From a checkpoint of a small mixture-of-experts model trained on Wikipedia: vocabulary 32768, 3305 steps.
Below are experts of layer 10 (counted from 0) of a mixture-of-experts language model. Rows are named router (the router's row for the expert), gate (a neuron's input weights, with its number), up (a neuron's input weights, with its number), down (a neuron's output weights, with its number) and show model dimensions 392-447. Each number is 128 + 32 x the weight over its row's rms, rounded and kept within 0 to 255. Numbers have three digits each.
After each expert's rows: a language model's description of what the expert responds to. This comes from a sample of Wikipedia text that the model never trained on.

# expert 18
router:093198096121147148101145082136177106153143161087212095136140130108106109119134157144134146117176167103092160097095159141197135110156110080129113073175106123121098174120
gate0:132133139147055087148119169121164140137155203119148138143136193137162108170090186141115065052099108189140132136113139137155132153084069116111150129071121170150105164072
up0:206112129149111124124183135144089088154170129065135184122107140151111214167110132100107144085094140116139118145128145144089148094150071077134089154132116090122134129130
down0:089112147107135156080126165185134130112112112111103084148126171105112139068134145114128147133146120124078121110170123148132149166135148081140161105153143128120080095192
gate1:142156095113125125111083146140150134148182109128125137151119099117115113131146119078103115134221139142155112194093075093155094108089115220131187128111201134080131114133
up1:135126142162076175119160147200138125162124099164163116119124145067138121148103091091139129150129151134096127146105158113161122104086190136140142120074100174155092140110
down1:114133085165153125075121120198105143149159122103061120132136071126144135065157098102110086225114111106121114139127114085167091114175108189112116116135056137120095116175
gate2:149081063104043106105084147161117132117102185091082129161106176163150155150092116156125192107109140079134151153075147175085151133153140141138113098162158115131135165111
up2:149103138098133171137098105132097099152123171123159115105119191132144158136108142110185064120127121155086067122110104187124114113098130140178074096170136128136123179132
down2:096157195214119098186102140131103082077131139131152154188127121143156160169093155073121121178146126074148115130125069079150125145123184081137149110134164100128114171119
gate3:138101133208129145119105099140115132083089119125173154090102146078096157116171177135131131094088092099164094139138143130132183149181157099155107106120117166127150124137
up3:117150090140135042105054140145125113138070135080158125084160190110174071158128144143116123139143108156120070124176155152127111145130143182102124098122107098102149182123
down3:129169073139157104112142151143146128137125202141164133114165113079159173115146177158174202176101147141111140086186156162128116069103141103070128139168135123081155088187
It responds to: Pipes, commas, spaces and short words like in or October placed right before numbers in sports and election tables.

# expert 16
router:085156081148105102128200122122139110136125136095167086083091124180119084120124106157074153107154227159152162164136113090190116088099157099150136125151169086165052160138
gate0:135154115189071123111148165145152142104110170135149013140100144111081123168125147107150157062100134124173155141115126143139194124121086131045195173139114154143070122144
up0:141131113089125134102144133135138088114106178164113138053086157156158169093146127061118169111081114149132138159150174140225103125121097129148152195122176145140081152104
down0:165141138100038091136128125149128185059138123123091116105033131107168083128110132145159108149145062086093048118128152189111183119178136123101199148142103080121114129200
gate1:087122082189186114074082115092158122150121128129164180156153106189078108158127120126076128124130105155155134159095117131162114100121185079116082158116146121104175112115
up1:104136094159098101165040103116117153135146097149145099123151157201138098109124131190074106144162149108142087122112117147106177123202118118116122103162107121215107099119
down1:181123058075102160123131096115147156162156173117146182136174149173120149143141131159161170191162189140077113095130184100067174097198101115134095101119090152159098144133
gate2:156174138129138129159106130097131106133132159167115113145095083127100146135134119137197096159110135093132140123083137167111122138087121152081105108139127087116155204084
up2:131158090078116164170125174124102120126173055114123094086146162150113083184112090070143095087069087155128154079077201132096127118106113060136122152140084153165189176169
down2:118138135163122130145093199118130078099114131138125214174130139107174063124134135147088140143112167112089152130159146069150120205166122151132152170107132135103085102090
gate3:146112139126107139207118191081112108167129134121079187085077080116157071148122142150161177087102059090069178153182104119159151143125189109122178107108080136144091099139
up3:098090120191148106111092116145137193140069167070192099131151123116121166112136138127122182187157116111083052108138129131166139105087110094158178189147118067212140119141
down3:143143166099133157072106194123130157156125101191106114115086093181162143131141135143152098126170152130148107120108150183155153139160092103122085197149147121125156117094
It responds to: Prepositions and linking words between a verb or noun and a following name or place, such as from, by, at, moved to, with.

# expert 19
router:131184136105126159180191132134151170164192097110123121157134126117115142152207148144126126109165200102116143115159177093151091076124137099104153171160198094176135134138
gate0:116198156096185132103172083165127161063152095144108159153128117113178137136138068095110125115126126125134144143112125128161117063170132104149124171147147136097161090122
up0:179123119168098094107137155095108113105107158133190205133126053074118091141106128167157127137107064191132136070118089185086084108133146110134067133136092142161158127157
down0:134086141214126128119113171129090126114141166081130181096048136111150142154157101114142148152076157108124199089072083157128106109137109087185038034096156118174092095162
gate1:141070166145043114088082146067154176171126114096145159033132102102138143128107098136129160102159139097175130175165127095105143120089072154099251088169083155113134166079
up1:136096127112143112214095088180166109087164132142089162126140147140131063126207085142212125122111119169134104165116091113128130075076107061093156111079151127107176114127
down1:162096131131164184148171078160126126104116114152094143113119076165186082148119128158126172156122094124142161135130141138094086143148151134108162083052163098166086133158
gate2:128137185130057077117157201136161074128191100173138119132167141132167126163083188118153139125153160083114121134103194134170085199104104134126081186153120126120083147167
up2:131147115144129104099088047167142115196105122111131123164122148080186137142089131151148157123116071152151129163110137167097083149124171154142109132085106159121117112127
down2:128119115142146097134118160092166131144059114131120195061142115151107166104144064145076094104093156127157109129204177144128058106202155066083136098133161068118186160147
gate3:142190105102134097136102159123156119175166078134112125109131196087173119122064134128122147144156168116142135093119143109129090105139135142137097134069138073146101178136
up3:106118167094148081113115139122121111173115183074125148157184151086106146100174179097080161167185101090144129241163118115155097123147111104145184153172158072160102126104
down3:164117154150154111132186126096057115156098183123135162149107155113125149086169113143132130139142089139108129168098103097102163137122075170156140160170112178074087139117
It responds to: Middle syllables of Japanese, Chinese, Indian and Korean names, such as Ei(ich)i, Ken(ji), Pathanamth(itt)a, plus CJK characters and words like Japanese.

# expert 32
router:140188133111169136149168142111126150110157154082170127119096065139113107167111116155118099064127170138163096171163092057172076156139150101131135093160163082136120100150
gate0:120158048144161138105169079127150145075084163100179063087159098098142114114166122141133106072105138129119147167130167091154121108168113155175103156135138160118184085132
up0:151194134089137152168095084130124151108116106123132185129079136107139142086091108092098179157095132095144150092218126141143089115152177160120101152106154062119145147104
down0:140139213082127150089109131135102112144119127130129177173158178090119184113161130075097122125149155118134124051063093158083184167099127126111189156118145122089158085159
gate1:180144092120119079173075210171144083154139198138123115131103114178124116119143115120071091139108163138120132117152122100124125156202075161118153119156127115157132139054
up1:111140156122121138105019175067094116163142103111133095151121094059160137166069176115139126076077129159166123103151144175155134097153081121184127107083159109163170125157
down1:089146143113049121133101115074168113154174138110103099118144185129159097098150129109145150040096100087136111128117136142161110132041091176157108115135162092190142134101
gate2:161150117119140122060144129098119110095184156131153120159077133105149151170137070168116152118113105173120127159153146104114167176041128177131103100125158116153094118175
up2:142133122102136088119134169145126094161151126102152141121199128190127129116137149115090125178156134111171123119095058095115108104180117157125094125139133131131155089178
down2:188137173112144217090144148126107125141107152119107141127127123118158132140081132157092158160117125109144176158098097124134089165158139096150133118110180084074186117069
gate3:103144115146124105140115071148131120135086134110145137125114090175158139067055150163112147079161109146123139135041120155099089123160132137137131089111156089109125149118
up3:157138097155124177117156113169128158116124118164096130174134148139146141068147088150139161116160102169106155056092138084133135142150075086123136151157094141175113092063
down3:159160145103157118117103130144159162120119169177119073168179164147156136183103133122174129132126127203101132114098133183072170163157101096055117159120101109112072144130
It responds to: Number words, ordinals and quantifiers after the, a or a space, such as two, first, other, several, majority, most.

# expert 1
router:124223174152144125166164113075133138108147150088192042134158117173122063127117085159097105013106188186097119175140108163148125123159166105145143133171125063207087138133
gate0:154153177119156115169112183105114134107168131111188136132155117108138119078148125186042171108119145150090115099089140104109177117113161101129175110098164156160215107159
up0:151126145123095113157169167128119205170166114073086159144147106121131121077158050091180160124100182156121146111137126175138193185125164066138115106122163108145179094068
down0:131101115190137148128156166113125096113153123164090172115127106087132084170047134138117138102169160128174132141096136132104159156116129159082116120144137139104166120139
gate1:141178143132124117104067186119134117145086197075153131153143133183158155172147085201088159089135118061063181099110156145096120134142122148120153217154133110142127163155
up1:148163057109175064063171154138128160134110138125121114139123149140122149132118176106123142095121100099133146111128146129126147117156122102108113161209099165119112145117
down1:158109155143104101176110103151146111104102158149132128075164071149171176097163062100134119209149145116142212080069131091172144148105206112095144105126120150148132181098
gate2:085131146120156119155197108099131134130165118196143085117106098095138139085131117127121140160136118122144095172127091176141124143067127167127143149135161136143141093159
up2:171153093123167150087160093099203144136211064170120087129157116110086204173109137109106161074120103120121131090126127147111142106136177177112170139123108139079186096106
down2:141159098103120108080168080137129165066137079087125172163185135225167128174177085111112082079127152118127157121146137089111119143096126147136091091128080129176087145064
gate3:165128134098073144109094114131140139128144172113126160131116115102108087119087182114115149104122197160093156133153134124094115068091155129113163130158123158082102128164
up3:103131154074098173114146112196113102154145077101113129088161089111124159134179153148100094133134090084075126150134120160129144121137089025133147159121146120121166125054
down3:110124183150155145136163116095142117134110155094134126120152090126181153126130100116152132096092108117114154149129124164108159147159156138126120092150138114051122172148
It responds to: First digits of years and numbers, thousands commas and decimal parts in tables, lists and citations, such as 2008, 20,000, 3.6.

# expert 29
router:158169093155132131158126117122170149123136140101171140126146070202123101114156139149105137107094164086153110115095150118156142102158101059160123116134143117173126188166
gate4:108139128147158098139107142084085142108069121106096122120176170151121040136145147106073109131104110092042073157105149148141124144124090117135072099094138158163114182094
up4:150139122090139166143089133131139150078101198169132090121084153149075181170167135111131075174085101142113180163161154095066162133155139134175107099114104167172134098129
down4:156143154182169140121111137130180112104142053130130136052107123125126203154079178114150144132127138094171126123089062088155152172125084117134147151086172108112120115116
gate5:073153153109155134097150156126105153162152182106154124108136167145156072072151150153108137180129095130147108150100138160145084111122116156144124180145178168120093163143
up5:118155149158109138169158150159089165139118063126119139090131168082126138180107108093164144148123164114145079153128172130094115128124114122174133119042156109142123138123
down5:049121102143134109108125113147183120140100112154087112123167131121166126073082083125143185168073150104164165114127122183122139130155118133109117114131079110168060092152
gate6:101182139158145064101146093112096128136086169116081118083110161112142177110095062136105164117122087138131079133150191117122098169149116095095110085141148142136108107166
up6:127156114114091178136129085146136121051159109115114153154111173155165133140147143103126146154140124103072116132106115170155151157150156146152145141105131134130133124141
down6:133139091117118170107120106162118111098140184120090150101092104142128118134097152156144124161068146166072113123102179157137144115100136156101091107119116107195137075192
gate7:167102164146112134139123168088132106057150155099214171113124155071090103125124109199092102103151133078158136139090157149131137196141178069138155122141120158125096096104
up7:162115156101145071100188147151156094113130117144130136128106177193103166113107108100148161133087159116112167186160079159087106118187136142151104107113101105148118130161
down7:107103041160163151160099177116127165102115198130132127112142131176135193149188175139068121135205059124150109124106102150125120116169146059111135080092118132125130135101
It responds to: Field labels in infobox-style lists before a colon, such as District or Complement, plus role nouns ending biography entries, such as footballer, player.

# expert 3
router:145114099087134031109130177146122142111138089088155073137158096171142153114187149161136097141093160170185127158156112091144144122117117147126115149141074091137165158147
gate0:240129116071085114134113130123125149057089158059166129131099137188098183127123202149119184150164157137147099115100161132104112175118170115106127087174122094066048102119
up0:091147129163096150117157176140135155177163179115121076113097095111098107143150106108133112103063124123123129098075187133153199089132114136151132190132166092138103112161
down0:136134117127076159143148134133178146072111081157134119132140120129138165130098073165094138079095185139115122097132168107168086144166135156098105146115100110113148126166
gate1:155107145102169086123134069168173150134149096087109127133076152121111139120127130116098124135100148121155083123158122122129193137209138113183170140107076157139148143141
up1:078108150167132091149159153137157105146120130149111111062126159152167121099196183150158104178193112161141101102172140114130146105086105130064133139174162103141059100078
down1:156110141096116097166092160144111086181082177114129097142118124119109099133137187071189097159059123117126099137152087168091164158109195148078093105130110101176082085138
gate2:112141126136150172080160091127093087140102150091125089166053166095172123134123052141113173119112115165117159133139099105077106120081190142120147153143119165156160187127
up2:103150141094126147122151122087119163113136131139134113143153130152158165162101124151132173157130099156121105140118100138109135122132109199160141127124091126145140093164
down2:104127112171176064153122147141135149090119115100154133143116103183129086129075049165121067138112170125161116136170133096110141110125188161106097147122073066109114158184
gate3:139115091104197162118107132134119136167176113148173171040098165119120102107158179145071131091110130128139169155166161145140085104142205124137154160194119084133116086093
up3:115125164160072148080131118065138118162148137114121116090179133166134175113078096132129067147113131156152148147135077122104115163142114162143123129110153103110169105138
down3:111196077126142115089154114118107147149098119098160149129135100167124150134134129115155185110104132152129118165133134162086145120089112163171155119159145151066105127160
It responds to: Digits and number pieces in dates, birth–death spans, scores, coordinates and table cells, such as 29 August, 1875, 23–25.